Below are experts of layer 7 (counted from 0) of a mixture-of-experts language model. Rows are named router (the router's row for the expert), gate (a neuron's input weights, with its number), up (a neuron's input weights, with its number), down (a neuron's output weights, with its number) and show model dimensions 240-279. Each number is 500 + 50 x the weight over its row's rms, rounded and kept within 0 to 999. Numbers have three digits each.
After each expert's rows: a language model's description of what the expert responds to; "mostly gets" lists some tokens that are sent to it at least half of the time. This comes from a sample of Wikipedia text that the model never trained on.

# expert 2
router:467468519421499409492475554520457473366566495542476522505391557568468396410599477529490475479436540559536566564473513544
gate0:463568472458480513491503499519510520435575468516527596480400527531465523571558488547581487500453519545513539550501545459
up0:473411380482418527505539561579524520483513514532436489469464477477411447569521485471527487529542504487459539519561469530
down0:438547508464443465505555490411445442543503542506425413396525462592496446460492520505584459564306382453449598494572489502
gate1:558478452591542473477492464479469552443623527483470439540459498567517405507502498529436572542545460514504445468610502501
up1:545446541433537493527444510484530449452532423442492462476475458603554518510527508528446568541462511490544551473517493393
down1:633540542633468468586511441516519502400414417478528485573503527560468477464500497490524504497527533554470495533462496422
gate2:454457510338541396422403493533506521460519530585501504538469453624520491619472459512429521519460544504468557484449426550
up2:444608555500482509429492477553513467461528387482500590483475493442554422520440437570452525513475554619546445430577458461
down2:520517400398483501512450573538612553452502474388562535526412461510539491534595506567449552483551504427519471562474528478
Proper-name heads, table parentheses. Capitalised words that open names and titles (Best, World, National, Democratic) and opening parentheses after names in tables, as in Campaign (THC).
mostly gets: " Best", " World", " National", " (", " Air", " Candidate"

# expert 11
router:392447583483535474527446568509501467423552608575423443543422597556466466474501610547515533418471545563553414493465523478
gate0:554508552407603534516525587518520495518538467540517559544469492409491585562457423474373508463471491426422560511549497519
up0:444509514619523518454488528545555526412514483460559489537501485445422502584506548472502522555560494455521440473423533498
down0:562413457512419576553516507445422521535508538446470468538530478496532516394463494555495529633590567576457460520455507475
gate1:427482587460486439504520477488453460474564499478560435424472487584586473520518570581509472430511476471493432455489519460
up1:432432503557546461551423421595525534461559554577549487480430521537601489533546560459470524490449501445553454571614475468
down1:506404514515466515505583484491524498510423460420505450458522457453497543487460545567603520550473492519518515651472548542
gate2:429529536504563557490441584537516405475476486500523478567477553408575454452558551538468456522535420484512553472502514503
up2:585408466496590529506502601530538508523518445539499554406403432478442507464453537499408417396531547526606444491481443524
down2:499506504489494490506570419444548494474470504454478546439540544602490520528485440511498561539491560485415516514544508502
Clause punctuation and auxiliaries. Commas, periods, and, but and auxiliary verbs (was, is, has, been, would) that join or end clauses in narrative prose.
mostly gets: " was", " is", " has", " been", " would", " are"

# expert 0
router:495439554526492415549505569559570459441572522466481474552494594520467423524587513516627581572524522545478479438507487517
gate0:386506531467535495460524515456524473451500436509505534518617447525433641534491509531473502527478503423388304524437478459
up0:488433502507560510517558527434548426499552473316457560429489553442574509484477483449433506467446543546531564578442479484
down0:509505485484548437360488551536525497511570426522553394492449517578491441536535379416528399507514446410530607467474536475
gate1:495399422470463456534546518421448582507510475498478417509432483509471529520558464473455518507511640577526448520501499375
up1:491438497545550577462557479433482493469499399464495528475462544574467557547425530585538448426432546552604479509448574434
down1:468463466502459593472536490507487462545435493474478528433455487460585607442516522529440460485442448539527529479549516497
gate2:467431459504463562442458517626516508478487511493497382529535454583512445541548528498590522505538421524512445489443461468
up2:546453593530522506578494484493450450457549524468558538497534448525475459539554578478490561534505510564467485529565405563
down2:499489548485554518465498485633478477525540472515544496421524482495490501514554467417397454688473552486465603442464537433
Ordinals and event nouns. Content words after articles or prepositions in sports and career prose, especially ordinals and results: third round, quarterfinal, debut, located, won.
mostly gets: " third", " located", " debut", " second", " final", " league"

# expert 8
router:447425553439524453542547642548616503477566449508486467530421602523436495511554528521523551485435525536499446516417495524
gate0:458491529490538484452471435542453575491578543517456512553534518539434548481464448536527507472565528453488490511465508490
up0:451535463436472498493505522463497511504420493447593427552549435518413493501499429563442444439492448486415525480461524397
down0:482542509455532504558590510545559550521545602447499531543518528464575414454499524500542586549500451500524520534493578642
gate1:457436543544530455513517587601543474433515489541472487427470613505446497530453478545489539425552495480505561555398460459
up1:578521444551505463538398451528547463581480489553559479472422496573452610478400473489525500549472457526490496543462532540
down1:565505470612533605525485438551508646489529448480549426435529434449538547482484524562539491470496417477461486520511549579
gate2:414509417471558426479595409487545516487513426529504532522496506507473578508526519520480543500349554509441456475499506527
up2:482518494552421468516493408526635541427383508509528503536492448440468584478410527471481436500454537464535449552564589502
down2:574483508483433515451543514524475483574455491470415534581467567456407506572398557482520468506512537521495438472590430445
Infobox fields and coordinates. Infobox and list formatting such as field labels (Clade, Website, Coordinates), colons, newlines after values, date digits and degree/minute symbols.
mostly gets: "′", "″N", "=", "°", "|---|---|---|---|---|---|\n", " Clade"

# expert 5
router:480405602484432511483560623528580409492557562483519517464411496595536440541561582455454510504500533535406470457432484563
gate0:459453593541487476522599484470461551506569487515444510685468510552517518579539550480385570491563493504422549491522417511
up0:499544529563502493508498482598486528531449416474471539573433531443550485556512405587520492569484485614464522393562526539
down0:529499550539513438489454556575502503469498418523483437602483561464378500521476524520479513480511464564463512463489458511
gate1:523564541497532551477442493411488492530485520472487540459420541561545370531571472498513530496498405508460575517484577442
up1:523454500515554465450539569518410458583486486443437469487484619537422507585453484416501526470487513561563516497507460442
down1:477571473482545529509503473496461485520502535434405419522540515607484488516493519491526537374506455547503479590433502478
gate2:474479570438513516525573537468445600477539514567569561565440505497540492546507488436480514521458562572416577519412510474
up2:411519508482491551518493543460531627433502538526472530396470459555450424538548507462392551457492465522495470498428559526
down2:518369498423499491558555491504506536582432550560562616495600425505562450521539514560569529520536509533531509546486537517
Line starts and headings. Newlines, section heading markers (==) and the first names or tokens that begin lines, list items and table rows, such as Charles, William, Robert.
mostly gets: ".\n\n", "==", "==\n", " ==\n", "===\n", "\"\n"

# expert 3
router:484428495437476450566529556493607483388516502560473435451475576555519468420573523522509460456504479507520534497503513566
gate0:538493467412619571590488527544529436415598535601494494453404485543525549497503513483439479523530522601417550473507572493
up0:557499503435511525552502448523492535459516515480387398427395526462635416594521485551479514530567506459507497540522581459
down0:492505568506515523527481576465423592538468650545466508554630467469371401499538490513461544448532484479448474512601572505
gate1:492548494505526513640417682385475546481517547419477495542464536527568443558489552496499485474481457524467535521597488547
up1:464487554484495468579498517397499444595524422469486557538593555492447502493479557544535485539431492486525587467525495525
down1:513499539536494489578478579507490467534498542477515474588472485523479520464509578523525465486631453511540529431442575541
gate2:460539489578425492518487561469555402521566572442482487385491520443493458491472468597504574498445420437430461525517459584
up2:496470590501480512473542511525500532439505468477493531595518533509516532468498404512490453604422485546531470511469667449
down2:505594464526565517496583545496516528552380541527417595469501461459488549478542441554493505576476541564509521443407496491
Table cell separators. Pipe separators, row-end pipes and divider rows in Wikipedia tables, plus digits, dashes and percent signs inside numeric cells.
mostly gets: " |\n", " —;", " %", " Candidate", " Succeeded", "|"

# expert 7
router:464510559426513400500543591599541425402535495477486475557394564502506489456542566465505603443434590519463490542542445384
gate0:486488548541476499496448552499516467436499463479487487474507528551532585542529444496498491437504507417524377412601437498
up0:517556529456493430500444566493449530584366489531502456516549517465529473473472482452514545460512514455481603477535583479
down0:551561452538440452579530505535510477611408426544484595542551528516505478549450477517536541512497567481424491451533467559
gate1:495521496519564474474509550583557402415475427438427543489585539504526479418466488450464497473511512470500501608502394568
up1:519485505361429480519471552490592397458560496457431556555514497512491477454531535496439460506473595505531479431454388494
down1:500509500471508564430471520473481460570530514479501511511507499535556498562431487552548552492423492544431503464541562597
gate2:447510541476588519583527441481463537564563451487493452576486514500509511419483491486500463473503516433467605507499416503
up2:535593588480492551539537525448525547581538554511514455438609556552487535476535489500446539519505443509618547477475487499
down2:460510553457461435451439533456354544572540454636487475551482435434543512491524481469557443505556541546522467425482513533
Digits and number words. Individual digits inside numbers in census figures, years, statistics and tables, plus spelled-out counts like four, five, several.
mostly gets: " five", " six", " four", "′", " three", " eight"

# expert 10
router:421485534482453451483563557574501455461570521542543414497527595482463347494583540508472539546457513617483497565513492485
gate0:459438510384487492560602483513516541504460428497490554524455421516592503469486569426568522530560449511397522500441517559
up0:528556493552527404431493542539595573493479421528476542504441519543528477562514524479534448580491497491466444545544574510
down0:436545490538519519462592538502500474456529417488496442467538524553538601466479557465524503594404457435470447452602579504
gate1:590461536500501526647565491479504441457540520532469525489575517507568510473475508523444591458544482504496460452353601393
up1:500396467309536534619445505423486517566558503433430456518525635540550586484483483509450497472468554435522493480490537481
down1:514507475611500415604499488473460564511562501449517430453470427476470609534436508605471575497509463510509516422477561403
gate2:508536466531451500586510485423530496566511698601528427543477495530473524480448427525504530456563530406561583479424441467
up2:447504427490526531565486554480439474569501582499456559498555568531448433463482559540548467379517519471526495613485503514
down2:482473535517518494587502437490514464482566490552591499522474547489552551544467486470419472484459403557551534421535414440
Word-initial consonant pieces. First pieces of common nouns and adjectives after the, a or of, such as cl-ippers, l-enses, sc-ripts, political, social.
mostly gets: " cl", " dis", " st", " political", " sh", " bl"

# expert 6
router:425474562438404353455507474543515426472515509549504505501447609591488452451546495483486575493477509526524622469511420506
gate0:530517459450527537556518500545509471531470524451598517508437498511517467510485453440516487498491464485454395472461398421
up0:559506467493484567416556511534576516435501443535501557439395511508417514526515463545426484418489530553528412484536467554
down0:502491536468562455531461507494595538475596573528532512511459487577465515503471378530543515487508539487479568450450511487
gate1:525523472548373426463496472508481522511492537507403435478583536528443417475533463516423545558463465544546581441492420481
up1:519382530525493503477501555448501470462543553514562498433479524517455481446445516551517555517516458504500551364436459551
down1:552520506481411500504475468524605461455477453345446377476546479464420550475610409440477483490593581541457574472576454492
gate2:509457474488518461495433471541515486500525528476530511592510405483477473583563505435526533427500443514385574549531601418
up2:466518503598519486470546502577449490535511582510512623591587478433516454484473503469551576483571399495520547556499530563
down2:445556499554465572481489496535476497542417426530530474557535496390542507564524542544484514412574524493564488539455505423
Prepositions in running prose. Prepositions, articles and possessives in narrative prose introducing the next phrase: in, between, with, of, during, his, their.
mostly gets: " his", " its", " their", " during", " between", " into"

# expert 9
router:439450602497521421492525591524585415462562538518492464512453602539502465485583514463493500487460508548542492459420503517
gate0:424476558551486545454466450499482547521613504623459593520430491471511505449600508437526533361503497467580525517397562476
up0:512467555555497554557505503501618476460584513529517529465524574468518598557480453456489469483521524493443350551430537538
down0:543491479582522504499385394497521576603524590493419467543422501464455514549417445384489442458473506500529433547488515571
gate1:515493530491563515571476567522640501483524426435562466527488598428510481573475501573495443544593539466445484511527506541
up1:462485525511428440481453524514429466437499483547478574559544492442503523527511555539498381552456623437516488559538483496
down1:520528525557516406506481536491510485527476500569434501528507539457456566537501397552523471473515548469539411502488538537
gate2:452536583531539456464515514476453470645543490477451441500567503447610559525510590502430557571474520584488508458479456519
up2:477571442622498367396456497465504464561491601560564562539475487471566528546426489477507581416533472492518471503496469535
down2:512473493422522402488512406434494487477568382499473426529589520532428533428537504512450441594486489483413520512481542482
Subject pronouns and name endings. Subject pronouns and relatives (he, she, they, who, it, However), plus final pieces of names and plural nouns before a verb or comma.
mostly gets: " who", " they", " This", " she", " They", " However"

# expert 4
router:469455498508459467538515591552522460426542581524527468507470593444561407523545528483561581541436468538553457547538510503
gate0:483541530403435476443493466529522523467505411544483606502509512484582407560548547463502601461459559509516532523490523470
up0:547496518398478504508548479543472487476503516508401504561525482520503463536473506507534567455481499518429527526553521549
down0:519466426512485650446405482452456492461427472518467494586525438467496486410526490531521573510485488481494604529499510532
gate1:364463476471469522488522523450522458593404463599477510461579525542468475468514572506507567553492493498483456440574470493
up1:491566445600588494504518462536517530551582495540414452481496480531552501475463536525457620494475514456472522370425545460
down1:419493479553454500473548524462499632541533520537556471514470462500453474520492519507489512514458499439500557563510435449
gate2:475462540499459547546453519482494465487446472571559438448511443448529528526584501500506514474581494507515483459462537519
up2:515489560435526448534580536445530497430554563467439553428596553542591423498535415533514440584473503546539572511576524456
down2:594452450536585440570642499483493500487567401487441515548560586507578502494465523535488427507490514488500512581483509484
Mid-word letter fragments. Short letter pieces inside rare words, especially species epithets, foreign surnames and website domains, such as calyc-ina, salin-ay-oon, Holl-inger.
mostly gets: " h", " en", " con", " res", " ins", " f"